Weights of a small mixture-of-experts language model, trained from scratch on English Wikipedia.
Size: 11 layers, 245M parameters.
Experts: 32 experts in each of 11 layers, 336 GELU neurons an expert, 2 picks a token, a shared expert of 896 neurons.
Below are experts of layer 8 (counted from 0) of a mixture-of-experts language model. Rows are named router (the router's row for the expert), up (a neuron's input weights, with its number) and show model dimensions 640-767. Each number is 128 + 24 x the weight over its row's rms, rounded and kept within 0 to 255. Numbers have three digits each.
After each expert's rows: a language model's description of what the expert responds to. This comes from a sample of Wikipedia text that the model never trained on.

# expert 18
router:109107083119092132180130173146129136124099127130123161138108139086156100178087159188119137153093110115138135102098117141147092148141083101105126130116116141125156119130114097089131108111157119140095152134090112139131135125103141182128133153157123125115079147161145148111120115116143126127128134150150128139156140167182133112087130117116110093194158066150137131131128126124110111123124
up0:124143131174101103120145162179141132107098152099172166128145153142149090147122108098188103138117132128114184081132085100171148105156099133158124118178134122116129119175143101107112088116108128192137143113133168093130152133118121119127112094147141103180153141149104110134123130096130147136115157157152115137101144135138130127148124140088112109131087150145152132114140085146118159128105
up1:126128096134149131151121141110119153136133137075178165094134234137133121108114130213121082142121174123146158131136146103140115147145074108156118142159127141127112124115108111127112102126121116117107090115162156145160128105076082145112133097144121093185130164104115159149099126123152109101125105146115093091128176098148160127120114096091161119105134091125129107103150098102121149137119
up2:124093098109127074159124151149149157089113125135167101104085064131172133132127136159111151210143133130134170123110120082144109156129088122090134146143142110133110131112089119128129119133161106125123111098132145149173095170119157119143123140143096112095130148147112084160129128135103148136142138117158170124129112111169133103163158131143108123146101084113155169129124099106110128192147
up3:153098133121101135104137136106156125044148127172094136108101091158115163123182125122116131131140128176132125153124120054114117137119104127117100132111144084120117120112108148111127106086122102120080132132132143125171110143177157119107172120177132131123134124131129094080116139149173137145099115074127136086141100120151122149130093113164166118129133148152147160133113139112134147187123
Century prefixes 19, 20, 18 in years, the article an, and place-name starts like New, South, North, San, Los.

# expert 25
router:107111155145111121133151140148134137140117142141154094090150127099122097144151143126128137147156103115107165088102112074117144101176130160120148082136144157101114100116115091135110124107172086133118125127182163121104148112069133108141099123145129117149164126138102096057135141126147093123120137156141161137100152115173111118147130158122147090157130102110144150156128124107089119087160
up0:171116124088140103133114167119106172147103134110115130158095155153141144144094139121106139180146113140149117099138135130115124136122092145092126085134111148124144095090143118128120092141145111149105130131159124131111108126129113132144122122098090124155098150113150153123157068120130110111085112115065172137144139147165147106126106141130128109168099091110113165127136125094079108128159
up1:100110117119114187126115140130127082102157118179147163131094149134160122118110137118143093147077147161128141135128090158158159098140138124116120124131124119114132121116119114141134135117159087164112159142152139113131152094102130132112157094141159090144108093155173132112127162125118125158123130160169124132136116149148135140155133136129112096126097126153135108153173123119090123100115
up2:134116141125128211130131142162103113157136097107142115163104089112161116164148125133128162113128119145104160131107123118197129097098133115127108128147128148105161064128176156082118131109153139143152129147145159107144123143122101133126128127160139142110143171083101104123128112091082113117151097181103100080138158117108135173140170136081124130157124146141108153083125127142144145122148
up3:151082131097122114102136122111178104173131170105124113122097149118125110104158118117149155163127088101150136123126099174153100153116104138184144133128150124127162156127092152151103124164137139115139132098128125124136113100119150166163151120130126119156138172146092085160143073145144123130122130131087167165117122108123113153158188119132111091112114135091146156146108110086141109147127
First letter or syllable of proper names, often foreign places or people in lists and tables, as in L-aksar, Ph-u Bai, S-osuke.

# expert 6
router:155136134124127155133137139155135165165105133129131148106123134107142100133125122175110128145077150126139146125125109163114149109153132133109118168148154172113129128129095092152103124125111115142089127179141154088133174113089145120126111138152129129119125107148114140091092131086113093132148139165104179086156122114156133095109121135147086066189157106118097134144095133134123129098176
up0:144117158159176095149064181112093125100079168103139135124117118135136084114146144113090079149128106112176153147127143107120160135168142140136135111156128134165144109173136140139084132163115148144120107151125136147182118112082167158140125116107099140135153150101101175131132157134143099101113132124188163078162126133115135173093118085135148118135126099139152110133109111158137123153158
up1:108121102123147183106126124100128128141116126132107178130124126152165131155105136164158139106112128111125149134112115155110121129077092129096175115130139113141149093140103110156164105108130101142141157093110190140159172123138120138102112091125073134109165114141107142111147148164147125086145183157080131165126143168127120140094174150097107121082136153142120122119129193139074094159085
up2:118096110122110138153141112130127119162147131169152083162129117149157135103126129101127118117133101157189136107173105133112115150092118117075092120135108125129161068158125157140115170095108099143148122147145156149169133090111112133130165108131120115154145139133116144146135161136134116119104189156116112137144126121123126131107143144111155127104154100118074116140103156107064121167122
up3:145147142133125158099135115073083142112111155103102167143138128114177158116171140119124124127130126128141199104132107100118142137145147156106141117162102139112152124122129118108081157134133109192091157119136120126115162135123085144152140122101102110141136109158129135080119197119164153086139121125140128126097190094097131146113108114144144147101120075122123142112118127144136150149136
Section heading markers ===, table cell pipes in results tables, closing quotes, and "of" after measures like length of, treatment of.

# expert 28
router:134069125093159139187107110162121124130132144123095142145119107123139103210102141121123117105130153136143138133099138142119103109100131141129110117116120144099156142127130050078103144088160109139107141124120158172144151136099173108106134137161127124115130126146104139140087111101087143132129110139117107125142149161122120101099153099167141109162086119091132158152099133099087122106155
up0:146116106099107104096157118136123137151120133126111090084115115162109092131151173122122064145130131112104121146127135119137112139138117160133156124148123135132171143152074109100131150158153102133130151111099135143122119160135129105161105121186102136110134120093110106092116100167118103096109102132139131133118106138127111128173110111145144136170076113164140150153120080131145122115128
up1:069138166113112112160091149148100170131140140153112182119171121127127108139102121161172137143142115131131196095125125158123105146142083151116095118154143155117127158110126154132043088119119109116132107120136154145070139178143133156159147159146147151110105143110077110149101117105134109120115144136149127141157135158151125096109102186133137131108117124099176157112109126142096118114122
up2:131132116106138156152165146162145135085105131084145087150093113149115110136112126115134082142145138110151124111127131101116160106138147140155143140122134104090074162128111111141128107121174127135084114134113146103125120159112184125112143131123130109108127104128148132147151106131155113157105150166129122120130072158134161121097084139122155155134130073129104127143080084087141130110150
up3:150126097139094131174183088149150136146114149120129087131137148154137133133087130148132111150152144144093106154173151090097128087131177125133145159139131149135108110203129101109106113113110127128130118108143169127097123132107125117141162130129153117098139131121116157124138144102156124124104158122096094156137137159122089134140095134110070131128105165111096129131062156124127125140115
Clause-linking function words like which, who, where, by, with, each, The, are, and ordinal suffixes in 10th or 1st.

# expert 11
router:124120135117151128136097138158084120109181139105130105143129130057180135161099130143119116133136154146124129160133125119103122125123108144101150102162160114088124104121111130145113161111160107157137113175111147082109127140086112133132093138170111102145130111117132129098111130086120103105144151150119148103091123135151118137138157165140126104147098115127123125159113118156126131092175
up0:150118080131107116131139101154124158106126166130125143153110114123106126111133106137157096129109087165106081146124129117176141180104095125125170128123135122125174140123134123111136147105162108159170148109068146082110113122124109118154066135113161162153104113116094119100171124098136096132168146129116138113117101109166128153097151136094116122103137117093135158079127118099147141135173
up1:117111125102117132136115118146127132156142123122126176160120139119132121135123120084132139130150134128098104148094090182124133191118149095098151127122135158106126109125143131125109133127110103146122148127116157112150111151135117139134141197153123127113108104131129119103132125134110104105139133098112114127156103085070093120171129132140089117143144143160106106183144129113116107122131
up2:083128125136157106140139138152125124113125144147134151133101130129157144103128101113086125106152134173163145153135117129157149121093117086098114158136137134133089113123104117135131138079128112144146163151153107129178122139104102135103122107123119177125140121097133116094090123070142153153121140127139133139146119164172125140126130130145177101162142104128130153129138110147165154112178
up3:082117076138156146121139112177085139147113074103108169121188142140161089161105112132114113164133140129131139114130123137118175130151148121113123140123159141082137163145157093110132139120184156147131177157155155117137151138168142118103093135148160085097092142147127083145141104152125145117114105135121147151127152157098109150153112126158160127103121101132101154130105147121121113146106
Line breaks ending infobox and list lines, section heading closers like ==, table-opening pipes, and month names in dates.

# expert 16
router:155167112089139155108134153120144132095180147148162138114118158079132099138085096143126108155123094158125154125123121089149136141136122103136117100177163142095180048118106088095127147066172130177158143164147155140137123131109131120181131142138122127126118081116099117117081141124131126143139102127131136122163140098090126144139129112107106082135156117101099128136135105161115112112152
up0:109111123103138147127148152182117123096082106128127141161146116136165087136105122103100103101147137081098136121134162119185098104057075120184148128108145177138104169119155129140100154131129083076099116122145131135117143139127134170158081149137143118114096148093119126095139116150109121140099142101155144152117084100092147119103125133118132116134165104117123103148138110110110124161118
up1:133127114157114155104155149145131122101107133097175159080163136166157104139152116137145130125102148121147123111154163099139093142128123143121134143181094146154116133143114129156127154126159123174128146124140159152158105124127116120146140145144155130159159172135109115069140136055113149090106103143133147097125103103114125130106125125143168135138083109124124171126125132113115099170098
up2:130085069101126123135101108148094119154150107124155180110161176135135101138136116171115124121125115092128127117088144112088163135125103140112101118167174140123121151119096113084115113121125124138139114140151134115120150149097116113126148141109133109150108082144121105124133118105147113116116128145111132128125129117115106158118095166109117133147125148089153125125150141145134126132156
up3:116118103097134090144153121149142161125161110151150108152112166171101142123075124083148135129129149150097164107133125144092168155128111132102152136132089108113142117117137126127092147105140135135116104129109157156142123142118145089101114138129176132188148111141134132144111132103124153157111102156111178141134158115139104121147152119149137100112127137120129093101118151098056140128130
Opening parentheses before unit conversions or asides, table-row line breaks, slashes, subscripts, and romanization fragments, as in 290 lb (130 kg).

# expert 27
router:136115066098145099160124164133119098095140090130116138107181135115129074160095159165105144110085136148114142097113144095134112134111106123146102104137177134135147090099134113119121173110130096162136104099171145164141113139101133126162149148139110100128114156093108124098068082106088101123105105125111163105115156137126143107101094168123093132127152090155152135108087116103073114103173
up0:125149083139144125131109138143116133161136066078106139148121113147166141086145084100085150115135130111126117131119076096183108107060137110122121109093109111131144146109147122119107154114131093102148150117167124132124149106145115143136117156137133146105142131091092073108105146129134115092141097134108159112145121076137146118142104155078134158155169100088104125127109080104083140145135
up1:136145100142088151113130126115107130163184080152167148113143069121099096173106102173106128139121102171144135146143128172107156131157150086106124086128121118134136133160105150162120140104148161130117174114154157128119072152160118166159126129114121073148144134136132098131140118140150115109172169149096154153144100144145080091094105164140122092096138124150150168097129130105141133145147
up2:128152152080103159126153146107104174154156118110129143154124143094131159120148146136154110113103115145168156104138154089116122148119116108121095138140129122161131113101127097142163097133108158148115196130145138124130120144107096151091134083154137075134130141112117140085090103124162164120139125131167137122118113143145110126111095135134186100108144108156165111130163142150161104156138
up3:129098093126131125100155117109125131167151133126202146153113148093118130113105174156115186142115114110126152127168139108136146152121135105113129131139101133092104157146093116137154123122106100159108160135188134139112139093124145139115102148124122124125162166192132114100199153119133122134103132155147128126090171174152118112148085166139143106124159171102124140200136161146114108146132
Pipe cell separators in sports and results tables after numbers, plus commas, semicolons, and foreign particles like de, du, del.

# expert 14
router:131125122109174114176099137173099194093119168120156122106129154114142113185124137146110121128131102131155138082111131131110133124129129116132153128146126118091158099129106124126123130132153130174129121149104154130155110158098158110095170153172140114154166119146133162083101138118126137147102064125136185095090105125140093102122167163149101110141125137140154139160103094120126155095164
up0:114120112129133121135083154111148159114147080150155105171111112162141153076184126125146087145131128153109126085101143122156146133100114076109163126142131122133104106133119110096131094159094154128120144155160089153181136142107102094130174121111120143177114157124090127121071157098147115143135139152124140087137106106141157184075151085109156150156133087134131106126127109115116129120124
up1:153139129103129104130140128127142134092107131113143121126097153122121138117159091134122138175110108159101119100138132102120124178124126098122155160096133103142160114130131164128132128113134140197084093160142102154151134095132115148078130140148135079161121135138093119101173121073156129113100093131119070101128128144134103082104102118125114139095126128189101127155125147122147136078142
up2:157132129097155139138141128102153121113128129137099096103131117135109130114114063181121157127121115113096141136149095088141150154121116129148122098167135122109100139141126117124131116118129102130123122136118125144153145164119110129139153109161098137116140126156114098118086103119139162090119079176163127132134120159133126101140139085135125099105113101094149135082127129123127149169132
up3:131136093152094131134129146122128144127093105122087164145164062120134136099066119160138124140112133121122154162122102126119136140125103101140156132157110141136108114121096144136137115112124123104098130098114110103141117105135154147072131131097103101138110117096065082186112092151127150120111084137105113143194133111128127118134154140152143115153140137090150123126165158135102131168153
Country names and plural people nouns ending a phrase before a comma or period, such as Germany, France, people, members, critics, them.

# expert 10
router:149096122169110129134088157110138172113165147158141113150132143118134124138097132094099120127143092126149101115112144126085119086132121125102165136132135124129156053163108147081080141129122123136129102143089121122092154160072141159118143140095105114165184115137134152077112073097155091133125151160138184094133122149145129095127122145132097138127121095117104172154106131133104152143175
up0:115105110126142166136162088127150170160122110107145116115131128093106115140141139148109102117125066135154137175132135138108130105139117109152158124122120147157126131130095144054108121152105167090161118165135127094137119141155095129148088136127150125151134104110103135147086105149143145110114119122096112082112157102155076101145117096170102112144163139115155106100159130120135120138136
up1:177114105126112171145142136095121091152149165125135130124119100085132155154131154122141119154128150117141129115150146143121102137140136142109207127108127134140113105115094136118124151164114093123143193119172155097153155116133131139178125135144127091134163110136153136107129103132096130100147123094142127175124122159143117144046082141164136127129160144136152174111144113143091132119137
up2:147162073146129124150109185130152117114140132134120142140106108122103132123137190154071119163150085098174168154107119119115123120190098091134143112120160099093135105134105134155158149126168091081094110095135177153125133100117141172142116139161092086112153111148126137125128133105134123113107124160126126108158137149109092089141108113115116118144098115114128108120119111153109155137109
up3:139118136117175118153099139119164134120120053151104109115156083122130147103103139157155103122098127137097173096126146133135089116170117109099157163199149148103129088155114126108095074144108141093108131120179141122132164098156159120135118180114126086125127138142137117166128149157177178125145127123164175151161114130168133105146133144113134124106201106088115117101086118137087077085138
Letter fragments inside uncommon or foreign personal and place names, plus abbreviations like St, Mar, Col, as in Estrées, Corbino, Fróði.

# expert 20
router:116129104116151130124116141147122179125137082096142134127175136136165088168090111159143121149141134141154154151138140096127125126116108150086142094127142122069189126122120153081175144128113103152091136142117145148127141139118186138143128173123119135108153129124096134102118156111088121116100124174137149124107123157133116129143103115129133077153147129086107147166138115105123111121128
up0:115095075126111151116124151136109131107085112148157143130117184135092129124101093159128084076097121123116109130130190124140088122160113114133149079172085136105079100142156078082112119106156154126122144158085170093090153121139148152144118110173132118091136138126133164123131148109115103135128121132138133113073165143140110116140119114135159098153138162116111184162124152099107103164106
up1:145107150127158133140161145158101150135107134178105138112124143114135089134100160115150157151119117120115119129174144114126151135103093107168120128158127152149106125136111120099113112078126146147116145113130116153139147181143148139118078106159133166111173130159101142108109103076099130125103148128085152171138123119142141068082116106142118095137180141135122089157101093151146162143117
up2:123124173142137180125139125142143150130103112109140112130131091135136147139116128111177137163131150123125130110142106143139124074116104119130155127123132084138080085160096128126119103155115123120082178193174139111161105125105091114117133122140146114120132127156136132104171164142167144107126128121105125115103153123147113127085171094141108124136113129130130131125054147135148167122131
up3:139098099116116112093142154168100086152198099115108152156140157106132120148139133061154122101134140119150134139129105133113108147113153129120142097171135119132111105113123126151143144113167116090094145119105100109111124137189127097128114097084127101124099148170109134132151140137150087138116149146150131124106175140144117144129108110107153100116150115131116174152124183082128147109114
Table pipes, decimal points, thousands separators and degree or minute marks inside numbers, plus words like rest, worked, aged, number.

# expert 1
router:131080100073130117128171154132117136123135118112142152125138136105128111151134140161125175135139135135125114145096122121088102127136110155135149108120122156095173107135113099128123115115143120151084153137157159161128124151105164136145122153164119099120141146163116106062111126124137162134112121126132131125128122139148129115108092147144090138182138088093135137145117121112122113093155
up0:121069113119145157136153140152113137139103115120173131082154139115133118116120140154088121139139087109163102149163123146086126103135173197127139125142145116130130110159124109130126123119137150148100142109117156126109135106136114138158140104146130125145148118164149089072137075152135159101170121144109143098071147114125124096105130122119117147112094117100153100149126127123155136126139
up1:139155119131121158132150142112084110112112151137104153156136151153146110114180138129140112151069100140164145115138148114126120114112140121122130129125164177095111115127150120129133142117118120153152138184126050083155161128152119100150107136130152176144173135122104107149133103107104105169149172123150140124132119114145103121118166132140098126152116126111100094120136163148137154126160
up2:174082116136120089150104170127107154124121078128178160089155082136162171169142129104115161131110079146090122156176146142135187134129138146129151108113093131150142084127100166110135127126084095135104141115139175126094117169150126070101107147140090141111123133129112106147124137128147150132115146179152131096113130133134149125165150126132142123146106129165153150154108134096116111083144
up3:139110137143158167154124133136149117138089121128124159135127172115143136159140144140135080074091138098173176124146078109115127069108134118112117141157113158129102153107107108126150146128134174121139129111212136103105126144143124141095128132139090144135098110119131087113118140107113116154117118122124115109131089086138107126108087153105150149093152160141109114092134118147147156118158
Commas and the verbs or conjunctions that continue a clause in narrative prose, such as was, found, but, including, "played".

# expert 21
router:141122085120132127163144116118080133090141165111147098129156112109123096161111088146126106146110119130145162115150122114114148124127128149094166132135161190137180095135098056109115100083112089174122143200119155129106154154062140141167097151182101095153113142073108142118102094109138143119117103130137132126080125136106089123124092133095128145124162104122153148147110103137123090118153
up0:102123134146141151103100167117137135113117137103142128124150113116120159115126115116110157153139120171114156134117124121118101107131133111160181152118137112148183093188149141144143138100149085133108156139129108165138138169126133170124102139155100148122132127124130121112121129138153166152128153157094162125135123152132128127137163133154158119115130094101144179132099175171117135108130
up1:152101102131147136181118118103157104105099153090139107105091089133139117103131108140080110148104082124124119131115135090103099148103180147124138112111168155098152152112166099140143125157115071080138124151116124105116101095143161121194103129095137177161069115108137109137116133136130135090137110156116172137135119129104095142106103151096093128167099105133122136107144129161125115103144
up2:115136121131104129093127141117114128085115118113111120143145113122135109138142130127117127130116135130116108125153144160118100172161120138114150092132142148165179114165123123129161101132115138130147146155131132138138130103107123177137189109122124131124139162120119148148107132104110115103153137106144139089147140080126148109148093081112093084144075105130143110198160119060135111114173
up3:145161101096091115150127166127147152095107173152138143103114176146132092075136145204148125154139151105116162149103123149156149115152148127135135106127100158119147138106106143098124102100089099115109132112130132131121143160140127146138137128143165065099166129132102148130066078138126162110142105107184116146161072189109108113133116133077133078163130111143144106138071140100133129137100
Final digits of years, scores and numbered items after a prefix, such as 19-88, 18-80, Op. 69, plus sentence-ending periods.

# expert 24
router:116111123103153093138138138135062164101122123109127144125138118121137081165148149128135133131170094137125138091145116092124097142106118119111139134195171122072168077172112152102116121114150083137107115134168132108159141139138129153147122145153116088112108096115113156114123146061087130129143141153105150128116126143164113151152134149104107111164120157147146138153140133187108129122172
up0:113131145143121109096098106114112121078159144169139128104130148130146116118124171122151147130095138120061115165137132130166121130140127108094119162170106154085180113126132132072109155161151103117095156130115131166160092130128164139132135144147127162127132150148120164148137101158119116134172101140114093121152167151129087113078158126128151136155089127142123132131171108126126150121134
up1:163086137140131059130137154080137106124087134135144092095124118098126189134140159153128136134164084125155142095138152139133091171111168127132195114142145166151143085101088128056099099153139133161138088126107136105109144111168179131125112136122075101126149118123129109116137128113111094109129095139131127119112124115144122148118102117147096103109121124117134135151136111120142130108115
up2:114140087141107165115129131101121127144152100118094116135133119119115155156134137092161099105161141173144151108139126061078110122109174082105136128136098142141152103110107099101137098115133126161134143095127166089140129139077100094114155112143099119096185123140119115123119129128152148127089164144074141157127146104080105130125112161136154136127121107124090102121155162110121146133153
up3:119115150141159154142082126131111137106122127135140156073172134123135134093136087127156102132125108125147123160079076120161128105131098126107095088142135153125147154122110110106167142127174162137108148126112136137096110137115147159144154115131058094160104137106109095085117130134146096118152120186094097122145131134126072136103102137107145127112126117155132134130137151092127139137091
The word as after known or served, plus became, won, and list commas or conjunctions joining names, as in "as of June".

# expert 17
router:072128155104133158134129138176131145118149103143134120147137133078145119111137151114110112115092109135125130134112145128110127135109176116076119102103151156111164067117113121096145150127145129156113114182107216130144138153054145117164119129120150149142130163119115131114119142114107124102086130154142140132118171136105108142129104141114083122171119114102103202120129101123100137148160
up0:128152089155099101142135171120126097084125154128142119148100120092149124108111149119136133105157113141116124111132143126155098144124104076116142159114165106047135149180146119147105110130126088146140124146145172151126140128103168142087123138113153132121110141100119134122126154098115111125140113083165134139127155083129128126096140118167125137163157069142098167144127147101087126162123
up1:115119152151102145132136138175123104145092130127154162120120145088140123143108151115093126106084108123113133142105099147152156115097130128114175109136092155104134131094115119114119121115165151112153130147135132127142156106164142134157127115136156153059145194158102138142131155115089135165154061111140113121152140110153142159126150162098097096126082111142127088102142122109139105087108
up2:142132123086108134154129091132142118116160120155148118088060178135129125111097142158085165183098118157125166133094143170120128180131110116107158082135152155128130139133120129112121107148179110140114112140117115144147117156117124163115127134124110150129146126132128129107124155070106140104134145122117124162113119103122123121092149140133130152108135106108104125158148097109124201175172
up3:104134145093196121127121112161147120101117150149129133123135161119118107138094133141143157105078134116145145096082155067078134142138177158123154101086149144076144119140079113179143153138170129158166117134124131137136103077103168120151144119146072111123176117177094132118166117128128170099106171121124105121135113120103122133094141123122150122099104135087112152148109111109117056152164
Paragraph breaks after infobox lines, = title markers, and sport words in article titles like football, plus digits in tables.

# expert 7
router:106102112140101129112129144178084152120139134149128119115123136125157088173114128123104159120098131100115136152116150105127121085129127102155125102156117161097121127146083104135141131087135129141120103158158136106119126137055135135112120134164130110103129118192104119113137110098086122122091146168113166100123169112142093112132115130097118138137169120076130147135111126116125136094156
up0:145120133118145095098122136084160120149116135121148143093099138122199161143139159097120132129126135186176143129146138136076131116148114107099203091155100116135118142091149113095129147132130110146116148126133155115137119159094107124137148136158094091111125168146123139100102126114077136114177143130143147145133122081137153095109147159123143119191139091150137106167111122166098130087143
up1:126138147119146125146136112116123110124136158121093110104131134151106100120095081135152110140143134099118122139152140098180129096092122152121109153135133143122121140153073146109125133127096155144101147130133147164100127139133157123129063138124126150131143105161154091138143164188124127130128132106113097162157145132145155122132166091126107111083141129098167148135113108119086150151146
up2:112098144158155123119164109149099186114115061126162137113142160170188163098142131140100129111131127170111093137135134083156128114147110104062156113135170116110132109158154096146098177118082140112100186112158123130119127123089136151110129103104129117148174119139166135112087104142087116112133113138151127103120078119155096118116130109149150163173162138160126143129158099209127100168108
up3:081132143095129137128138107126144128152141133111160138119145129148122123143141153143163138139119108178164132145141134129090166156145135114170100137145111119059117126128086093130138132134145120119151139112137119143153164095116128099131146090140145126118116085142157091093132125108131111137156139143136132135082123120138082102153110086085121142116143127150154105134095060141081128175096
Century digits starting years (20 in 2012, 18 in 1859), spaces and colons in infobox dates, and words like state, town, city, States.

# expert 22
router:080103116104128109179159143148086132068143177140142114117099136120125106164114164164113102127136128145095148109123132084121078140095168173123111132142121156090116105130088087097148136128129134166071130150137148141096165131119173129131121158138088104147163151132127163101130133086085086123126136160101123095148137149142138085121113113137058116145126131143139179176152129139148114100097
up0:152134157143123143129115161111086144127129155134122157132116128095128105139161118144090153153122088108159143115139130107098113123098133127142109132148182144124165119087116119147126148096147099109112129144150130151121119187104112118123142144147130154136143153119137124124148149158146132100125142113138131128146139121141117125129130121160135158101097129146146122119139120135083135127115
up1:121099108111140151141113132148094132082169104160117164100116170107150150145131130130125167179147163149125123126108131071103149159110144154117136081141111131093146112106104098130119095143139146143137143173124158117099124113114122106099131143106120103116089152176124154112087127136128138104116148150130122155102160137108087106084149099105156164114113149159106139101111139122100123100112
up2:107143116162121129138111146131127143168132111098113135095159140136142155119150118118136180189085140126114100131140096153081118138119140141116160135102125111119091055135154111115141112127139127140123144168130145161155126118116115099125088105103174120124124123113141122123111113119161099143158137135118140153149126149114076136144125125138137106142116110122158112127122135159137105142110
up3:100132150151161132099120127146120146100130112116117118140122176135101102175147092128174081110121131142133134132140099113101127155075145135134115124126144126175128089159134110094092109120096161171152146163168104122139094118114170132177128145129117130108126128148120120073128148136176131145125127137120124124111134140119130091119100135141118168119141146126133147128160134136124122139135
Numerals and quantity words like two, several, many, various, plus sentence-ending periods and colons after infobox labels such as Opened:, Label:.

# expert 23
router:137071108110124094127111179136119126100143157107146120151111134111159095153134137125133126117112104103114150158131143118134137144094114120096131125139118146135154111125129083132110143155161103198131117143144162130149129135115134134093150185157117120117131177146120131095097158133142125137105125161111158143134138164132044109119129110090139081154112118092099123150152125111090115118132
up0:164091110096126100110126147140104127140189112155113150147156118093144130199104175120118130135127140110142136119075157113102118094095163206147125159134135119156113114117122103111106135131122072127110147126114072132149103117129127120169106112107089124164115149093129130134143108115140127149116091150152075123128118107161087163117172178123132139137122139142111164128165117102127154116128
up1:113149112108106148130126081154083130076161150122165087135164153139117122162128117114130162107144158118113095154135135168078146114117109168105128108164162096115149108132116092171136142152140113142155161107137144111131121132132130158153156099162142119130125157158110168110116121147132178108119132166086166161120113120127173128135117115133106142125118115146090104124092127109111183111135
up2:118090115075111104126105112133121091110148145145144101111152132106160090119108137165124134129141119140198118142079155128133088212094135185141149116116147092149105104132092140118124078128146118099152105096087108143131095142119142136108102095125125127113108155142116140128083150115158154107090109108140139109145122171093120097093166136151155073125145140143098166115110132114130113094115
up3:135097154110113124156094125124114122074157126171116147161105122106096105169140113139107134133155144173130106103114173127083130134104103125150130112066163116169097100122140117114093134159131095128156141130171106147133120120133095110132133152123156117156072137100138109148120130141146129106126133125146135127136119116148121123154158115092107136103096141104102136112080139117105130147105
Standalone space tokens after pipes, colons or commas right before a number, such as scores, years, counts in tables.

# expert 8
router:125122155103152128166091149124151137112148128109121164151117149073170139106160126179158117124104144120135107125085172130162167104074106096104128134158160143097114111144095095108128156105133142134117123134094184102161147149087179139152142128129114084145127144107127123148098128140126089129122141140134147112152149134150129097120127157167117096130113140096160178137120095130106143140165
up0:150111176115185081108105080119131126078095148106086092115087142098127145119168180135116139113119117119141092114154128134164143129119128141139156085116152137115123119123114141122083134136145129121128147117118098156136092145103130129122132166131141108140189133113145144129147152105088124133135135118151104149128109131132122114133091145112126107097106109159155169138124093074150112196130
up1:146126127132134129095136135151101154125116131130133173109118136165159092136106117123076159135089130136107120111122119078174098144137121071114142141138118125147133116091155124123095168127132116136098112105152134171130156133129154151144129165092105125109097128125130133093106119155126127086078124127117110141119096141132131118147149095080116103158161140079121110107083133145123128117142
up2:120109128110106113114059124148109116110130125117150137100147166094127152157125099146153115113088164107122101163128147170141125096118091137123152094142125079069121112141139095114166084166095117108112134157119145117137121085114163125124158133100172124134152129171123172134132126106127089122096128123156149106157145111142089173142150085150105105138154117177127153198145114141148144115140
up3:132120082111144099100136127160108143114100111108093153128107167157132107173153127153102112151137093142134129140102131113131110138117147133124131158160146127128180101151093134126129153129163146129111152121117145102180178134097119147133120158141108135168133147152136108068154150110085168096118182166097152149149095158120118101132131097181164124145123136098126113138128092081115149143138
Verbs and event nouns after was, were or the that take a following preposition, such as released, made, named, married, control.

# expert 5
router:090084110113152133176154130125119161155134127126094116100176121137143121139108151171121144129126116143123109120106142113161097089128157109118104134122134156122168117096095106120108114123130120136109158142163181130135166109126149136151114117132141143122136135126084159083123140076124119126153110179142116104129141147124125146130142141100144080133157122137119103135113073138155090096148
up0:171156089139130115123095134119176091132140152141118133158102114151152122136129142090119113102154136145136146115105094116140140147139159119155132112156142090115075110119117119129087116122138113110143120136108112130091145154114080104178128115133132097114159125122150139133127102141118160107117121150132105159099118145107122112139107166166149130150141170130135143133104134138143120134161
up1:119128134144144120136147123096085157162078168107146183094127150134129113122100141143110122185130126124137122134150157086150110152093092102123118081143134145141140127121104122152127139154123130103145152119166131142059145129130107138138141104130116109116122140090123130107117144139110123130128096140120180142143116129141057105137126144125133115179109111123104157138065183110122167197170
up2:161114097163109127062088164109157141100146146139144100121122129117108155138108180099159099098076146154124098125126161104144143193150140117123086111110127128148167125141087166151109112126157119141097138140104152127147125127131134109110149148131112096149100080152113119102110156128116136143143126163141112117116104125142149125134158177153141108105115130139091104095073097146122161116160
up3:154130160112146169124078136133100108131129120120135130115104110129147122153089178149116145139131121141157130132116115138152114135111144126129122140135105133139147113154112128127098157133100150143122164110149115136182142090115173135101145101106094092141118107129150097126110116093143128118124133125124125134107120113106133142169088134113106181159085088105149150175155101123111129114152
Function words inside running prose, mostly and, a, to, or, and modals like would, could, may before be.

# expert 12
router:154085108170123147154106143116135142105133113119186090133148067131143110143101100182122144137093119141142118116140144142088102115108135103140125122150135133103146097143131098101108133158140076168121134125149153122113131132116155129166150129172143110102155106097104117090077130128109093130114154134106158141170146115099114101125160162131096127128145120137104170114131101119095125107125
up0:126099127106100137125125162105126155096171123154126084100127125120170118110125124171141136147139108094134112143168113125135124159169163154109096130168116104132099149146085112111150087130160108188123146119176105123123121136135133171130132108138167094113154177183162129105129117151123155061133107121119116123114121116125103134090168133166103120136116130116128099143104143162133160140154
up1:114097126108132182115133131135134114129125128102150138073122127144152149111116120180107120131115106092110081107149168112146099176090105154097112108203107157107102105098163122122138085119125195107161133120105118163100101124118120171169147109129128132124123106145123099099137114126136111153126072118173154169101116141110099123144112144148110118177102125094178118126117096106115130103105
up2:126079128139128107092098126143143134059075134157083132128193115144135083127079090123163126127130104142144151112139163118081114155149167112158159134143149175091132145164123160090128157146120089081095145136103142161155117141126183155134141124118134159094122156101092115114092115107119126141141104176130150088121126108127133134148130146096096087173121160115127132112097132130096163125130
up3:107116114144126146170143156122103150104137114121095154144145088114116131121109150124096135135095118133128130111083086115128088095079139094164126127093141123123094080082121148088122110118173147134146139127125127127124144185103122114125100103139113156059109143176100128128095157145142130096104084140114156112152144098129110209116072136118123118152084128092132127127113153132145125128159
Sentence-initial subject pronouns he, she, they, it and However after punctuation, plus middle pieces of acronyms and foreign names.